config = dict(
    n_layer=8,
    router_score='sigmoid',
    normalize_top_k=True,
    balance_loss=0.0019,
    balance_bias=True,
    tie_embeddings=True,
    batch_tokens=65536,
    train_tokens=258400000,
    steps=3943,
    dataset='wikipedia_en',
)
Below are experts of layer 3 (counted from 0) of a mixture-of-experts language model. Rows are named router (the router's row for the expert), up (a neuron's input weights, with its number) and show model dimensions 64-127. Each number is 128 + 32 x the weight over its row's rms, rounded and kept within 0 to 255.
After each expert's rows: "comes after" lists some tokens at least twice as common just before its tokens as in all text. This comes from a sample of Wikipedia text that the model never trained on. Tokens count by the router's weight.

# expert 80
router [136 104 102 125 165 198  99 112 139 120 182  77 110 136 117 129 140 114 116  64  54 160 207  82 130 140 140 134  83 159 146 166 123 121 130 114  85 200 141 151 121 124 128 133 102 121 124 153 109 142 143 217 172  90 127  36 186 170 159 164 136 113 163 105]
up0 [ 97 120 143 127 240 206 126  82 115 112 154 119 155 121  90 168  50 105 126 106 134 179 153 127 127 146 133 135  84 125 118 190 164 190 179 118 159  92 147 131  68  63 129 154 127 133 108 140 157 159 154 160  94 128 177 125 111 101 127 171 109  98  85 169]
comes after: " |", ";", " /", "6", "3", " an"

# expert 54
router [174 158 113  85 164 141 112 128 143 121 170 107 148 104 114 105 112 120  96 140 119 160 164  85 139 106 107 134 125 199 139 173 129 150 177  45  91 185  95 146  56 104 113 151 140 116  81 103  83 158 187 191 172 134 191 110 147 153 173 157 144 114 125 153]
up0 [160 125 128 122  83 108 151 164 113 121 160 148  99 112 138 155 135 141 135 134 138 153 141 135 151 157 141 108 151 171 137 131 109 218 182  94 135  88 115 106 176  91 107 126 113 120 147 149 149  95 178 173 138 126 149 132  95  97 183 163  73 131 172 154]
comes after: " |", ";", ":", " in", "°N", "″N"

# expert 88
router [112 115  85  83 168 145 147 129 135 161 148  94 178 140 102 112  86 139 115 120 107 115 134  80 129 106  90 178  71 162 140 180 109 102 135  85  91 193 100 112 101 150 197 107  87  97 107  90 100 122 186 169 176  81 134  98 146 171 152 131 133 125 114 131]
up0 [140 109 129 101 149 188 100 126  96 101  62 151  69 172 153  50  92 147  80 129 153 118 127  83 110 175 134  92 122 103 108 136 103 104  85 145 120 120 124 154 145 164 151 143 156 124 110 128 156 118 145 115 112 158 152 141 107 130 142  64  78 113 228  78]
comes after: " |", "|", ":", ";", "″N", " in"

# expert 66
router [121  91 154 110 176 118  76 136 116 144 118  92 175 166 142 105 136 124  89 118  88 147 168 179 142 110  67 158 165 176 118 156  88 136 124  46  71 162 160 155 113 145 137 107 144 124 102 123 114 165 155 181 136 110 101 116 158 134 174 105 157 140 104 114]
up0 [ 87 149 126 120 151  94 139 107 109 191 147 125 103 101 137 164 146 137  70 104 126 107 141 196 109 158 153 103 149 125 190 171 128 120 135 146 131 122 118 104 108 103 129 175 129 115 173 153  60 118 147  94 121 134 139 125 179 109 115 130 165 143  88 154]
comes after: "\n", " |\n", ")\n", ".\n", "==\n", "\n\n"

# expert 94
router [137 137  79  88 130 139 145 139 158 177 178 106 152 143 101 123  96 121 104  77  97 112 189  94 129 128 139 154 137 159 134 160 125 109 181 107 112 141 107 178  90 113 123 140 123  73 112 174  60 117 101 208 100 141 168  67  95 140 110 121 119 157 158 123]
up0 [124 165 101 119 102 134 122 190 127 161 151 108 179 113 137 174 148  81 138 118 152 131 151 124 114 116 158 164 100 170 145 168 179 115 163  83 136  87 107 133 144 137 151 104 155 156 151 189 115  96  75 167 105 158 108 103 138 128 105 182 130 149  92 182]
comes after: " ", "–", "|", " (", ";", "20"

# expert 71
router [133 175  88  59 158  87 135 138 140 135 146 108 142 127  88 117 129  79 103  82  77 102 202  99  87 146 107 119 146 152 175 213 181 187 145  70  79 213 130 156 115 167 125  88 184 106  62  86 125 120 148 173 168 165 123 116  94 136 114 162 168 122 118 168]
up0 [147 114 172 122  95 159 146 156 144 194 156 119 150  83 169 144  80 117  93  84 113  94 156 114  70 114 136 144 136 123 112 165  91 138 155  68 132 157 116 114 158 111 125 127 128 136 176  81  94  74  90 201 124  94 142  91 134 139 139 145 115 112 155 137]
comes after: " of", " in", ".", " to", " at", " for"

# expert 169
router [ 93 103 126  59 145 127  90  75  84 142 153  75 141 115 137  72 146 143  80 124 105 140 148 117  91 107 141 160  98 123  77 188 104 169 157 104  90 122 124 133  82  99 178 139 153 124 131 148 145 153 141 129 192 167 122  64 144  93 168 135 125  98  86 124]
up0 [122 110 137  70 111 130  74 149  96 130  99 164 110 143 140 129 148 107 168 149 179 152 131 195 155  71 135 123 142 156 125 147 151  99 149 148 130  99 130 211  77 235 129 159 166  59 136 132 144 106 140 109 159 120 156 125 166 100 133 108 120 115  91 169]
comes after: " ", " (", "–", "10", " $", " +"

# expert 192
router [120  99 146 100 177 139 156  96 110 156 144 109 102 160  82 128 140 126  55  90 113 118 196 155 129 112 106 198 152 159 152 181 109 160 116  68  69 165 138 149  58 153 147 110 120  77  87 135  98 146 173 157 121 103 151  34 141 126  91 143 142 162 110 157]
up0 [163 168 128 143  79 118 115 142 146 115 163 116 164 159 166  81 132  92  72 103  88 100 181 149 106 111 244 104 154 165  99 102 128 163 162  72 124 125 145 157 114 153 144 100 146 105 131 164 112 146 152  94 135  98  68  76 163  98 143 179 152 118 110 146]
comes after: ",", "|", " in", " In", " March", " August"

# expert 194
router [147 148 129  61 117 133 116  82 103 172 141 141 125 186  72 119 113 138  99  84 109 111 159 132 132  77 113 212  69 146 133 111 136 158 171  93  90 140 121 120  45 145 162 124 126  77 123 106 118 137 152 177 163 177 138 136 170 120 154 184 154  99 134 112]
up0 [187 135 178  91 134 128 132  66 119 156  90 115 135 172 140 150 135 187 168 131  62  83 153 176 101 128  83  93 105  88  83 154 150  81 110 101 123 176 134 110 112 158  93  90 119 151 126 138 154 132 182 146 115 229 158 124  95 107  90 142 106 134 120 108]
comes after: " |", " in", ",", " the", ";", ":"

# expert 45
router [148 111 108  78 136 128  73 151 164 171 109 112 193 159 162 139 137 163 118  82 155  99 154 134 131 126 128 140  74 132  79 186  92 176 112 127  88 191  75 158 114 132 145 125 102  66 122  81  73 178 148 200 122 117 147  75 139 148 152 100 164  96 103 102]
up0 [107  78  98 136  94 125 128 137 100 153 121 107 108 130 143 144 198 141 169 141 162 101 164 171  70 134  83 172  57 113  77 101 145 178 138 125 111 138 119 141  79 161 129  96  88  44 143  74 103 139 147 155 144 148 127 105 179 157 132 163 140 153 137  93]
comes after: " ", "==", " (", "^{", " Party", " also"

# expert 129
router [106 150  99  91 127 157 114  87  88 161 139 119 136 125 176 138  99 143 108  83 109 118 183 156 134  71 157 127 148 206 145 189 150 175 183 151 101  98 113 124 136 113 187 142 150  73 139 155 167 159 163 180 181 123 102  86 162 146 169 150 156 151 136 129]
up0 [123 152  80 129 148  81 100 183  87 133 195 156 110 179 143 127  63 161 142 126 114 103 104 159  96  19 102 190 171 174 171 173 166 122 184 167 112 117  96 147  71 176 156 102 137  64 133 155 152 152 134 116 198 113 115 132 122 149 120 189 138 123  85 123]
comes after: " ", ".", " (", "′", "–", "°"

# expert 140
router [111 126 113  93 186 147 137 106  99 166 165 144 196 124 122 102 147 128 116  85 104 135 172 107 132 124 158 160 123 146 170 170 144 133 151  69 109 172 107 165 123 130 104  97 130  96 147 117 103 150 158 205 155 174 134 108 201 148 176 117 152 121 105 127]
up0 [ 67 148 170 128 130  96 119 196 103 180 143 148 122 111 143  71 159 123 118 142 126  99 212 118  95 122 170 233 134 154 123 142 108 138  99 136 132 125 184  97 107 147 178 140  95 117 100 147 137 132 160 111 112 151  97  95  95 169 157 137 168 105 115 102]
comes after: " |", ";", ":", "|", "born", "=="

# expert 98
router [136 117 108  58 115 111 110  96 117 105 127  98 128 113  99 103 154 161 103  56  88 130 153 117 130 109  96 192 135 150 178 157 104 125 187  77 126 190 128 141  88  96 123 151 151  71 146 131  54 154 147 152 117 165 118  85 140 123 139 117  92 150 123 112]
up0 [162 142  93 109 130 125 113 136 151 121 135 124 172 154 143  27 113 191 131 137 123 115 144 192 134 158 140 124 113 131  77 141 102 130 108  97 119 209 136 102 149 177 133  94 141 138 144 198 116  96 193 151 109 138 162 146 138 146 126  87  71 110 132 155]
comes after: ",", "1", "2", "3", "0", "6"

# expert 187
router [ 89 111 113 124 159 138  82 131 129 205 198  86 121 145 130  87 123 134  80 118  61 166 151  91 128 151 117 165 109 155 135 147 124 103 134 122  54 157 121 165 116 120 104 104 142  76 128 119  60 165 201 175 179 151 158 102 115 121 159 179 142 104 115 109]
up0 [ 85 101 155 165 177 140 127 109 125 128 123 136 210 116 188  82 134 155 167 145 126 153 171 135 124 179 101  98 126 127 200 146 118 100  89 155  52 126 108 135 131 148  82 128 144  79 128 133 149 162 140 158 151  64 141 170 165 174 169  85 109 164 126 127]
comes after: ",", " |", " in", " United", " New", " of"

# expert 106
router [136 115  99  98 114 162 121  89 114 163 119 108 157 141 103  91 135 102 112 128 125 151 207 134  84  94 102 128 121 162 169 157 101 134 148  53  68 171  92  98 110  92 109  76  78  75 143 104 125 144 175 185 135 180 143  80 183 158 139 205 166 127 127 125]
up0 [153  86 102 120  85 126 114 113 127 136 111 146 168 111 173 162 124 111 102 124 127 124 129 197 127 142  80 136 125 169  77 144 108 103 136  90 116 145  70  88 201 133 127 119 125 140 148 116 162  67 185 196 119 119 131  86 206 152 201  98 130 109 176 127]
comes after: " |", "0", "1", "2", " /", "3"

# expert 158
router [104 140 132  57 178 143 115  98  94 176 170 124 138 154 163  85 121 146  88 149 100 144 156 121 118 131  89 137 111 160 179 158 113  80 150 162 108 145 138 181 112  71 112 119 175  78 134 128 101 175 172 171 150 119 123  89  86 153 167 189 133 141 117  79]
up0 [112 152 179  80 109 175 126  33 112 161  43 160 151 126 144 157  93 112  87 132 137  60 181 116 140 135  96 161 135 149 102 161 102 143 153 143 140 112 113 156 130  66 129 131 166 148 135 176  72 105  90 142 142 144 159 124  86 156 143 122 118 160  73 131]
comes after: " ", " New", "–", "19", "20", " North"

# expert 69
router [ 96 132 114 116 114 117  74  82 119 168 126 106 100 158  88 143  82 164 141 104  78 148 162 131 140 142 111 145  96 189 176 197  99 138 168  72  97 178 122 123 121 116 156 106  92  75 104 128 128 149 160 183 184 136 156 100 179 121 171 124 163 114 159 105]
up0 [ 66 111 143 146 164  70 165  93  72 156 169  83 134 162 129  91  94 127 132 133 203 145 115 115 149 113 108  89 145 103 128 130 153 133 163 137 116 192 130 136 132  91 141 110  94 107  68 133 128  53 149 140 188 105 109 104 117 114 167 148 139 181 108 174]
comes after: ".", " ", "–", " .", "00", "_{"

# expert 235
router [116 128 104  97 155 140  92 141 122 173 160  86 129 150 122 115 133 120 126  86  64 144 173 109  95 126  94 173 117 193 113 206 134 129 142 133  83 168  99 138  47 111 121 128 125  54  80  81  87 155 180 227 178  89 159 108 137  97 115 125 192 100 103 144]
up0 [152 203 128  97 112 133 145 172 113  87 113 166 137 152 100 106 200  68  90 138 150 107 127  82  97 135 184 119  75 117 138 121 122 136 134 206 107 114 122 161  94 177 159 112 120  98 140  82 121 152 177  78 122 130 152 147 151 161 118 152 119 142 137  68]
comes after: " (", " \"", ".\n\n", "==", "\n\n", "==="

# expert 128
router [ 96 146 154  83 153 129 102 109 146 117 120 110 134  91 152 135 142  98 119 122  56 109 192  82  90 100 119 188  91 184 126 153  82 140 171 115  58 127 122 132 131  91 174 108 113 102  85 106 146 192 115 160 125 154 120  70 110  80 167  98 129 135 115 108]
up0 [108 110 108 113  75 132 144 120 150 125 216 138 106 114 155  92  94 143 135 118 179 157 164  92 139  90 140  85 136 125 104 143  76 161 133 103  58  91 117 108  97 107 152  89 161 134  94  86 105 172 110 128  87 120  59 119 113  99 164 105 181 109 126  84]
comes after: " ", " (", " s", " w", " S", " th"

# expert 0
router [137 152 151  88 181 123 139 126  90 134 155  97 142 161 115 116 130 151  98  72  73 123 169 120 122  99 127 143 128 162 156 213 122 140 155  68  89 176 119 118  99  80 103 115 102  98  98  69 154 182 141 146 159  93 156  87 110 150 191 143 152 124 120  88]
up0 [205 149 192 109 148  81 124 127 172 115 150 101 125 137 195  98 136 112  84 145 124 140 159  93  94 137  94 150 138 121 145 164 179 105 103  85 119  91  75 150 177  59 144 147 109  71  87 113 173  53 117 134 140 108  89 130 112 104 117 181 111 151 134 151]
comes after: " |", "\"", "born", " /", ":", ";"

# expert 205
router [144 126 104 111 116 130 148 161 115 136 182  99 153 135 124 127 117 131  86  80  64 117 165 140 108 113 141 178  74 149 120 166 127 132 112  64 100 158 108 165  61  70 129 108 117  81 123 111  79 189 165 216 152 148 126 101 162  88 129 126  81 138 107 117]
up0 [162 146  79 124 115 153 124 177 132 129 147 113 130 192 129 147 209 111 131  91 114 138 188 142 118 118 223 180 115 138 138 134  92 225 118  85 127 156 122 104 105 164 121 112 127 121 117 170 142 157 191 190 131 147 107 126 124 127 153 133 150  32  84 122]
comes after: ".", " (", ".\n\n", "-", " United", " the"

# expert 220
router [142 132 150 114 128 118  76 107 124 147 122 106 123 133 145 150 110 121  74  56  99 107 159 111 135 122  62 153 170 186 129 186 140 120 126  30  56 187 167 151 129 134 148  53 146  85  84 136 144 138 130 210 118 103 118 106 119 139 118 143 104 102 128 114]
up0 [167 149 131 124  91 148 114 116 148 178 159 138  98 148 176 111  99  70 113 199  57 106 136 136 122 131 101 109 188 157 103 113 177 104 153 118  92 121 152 105 140 183 206  95 158 139  54 158 109 158 166 135  95 132  84  83 122  99  58 124 144 164 150 102]
comes after: "\n", ")\n", " Born", " Website", " Coordinates", "\n\n"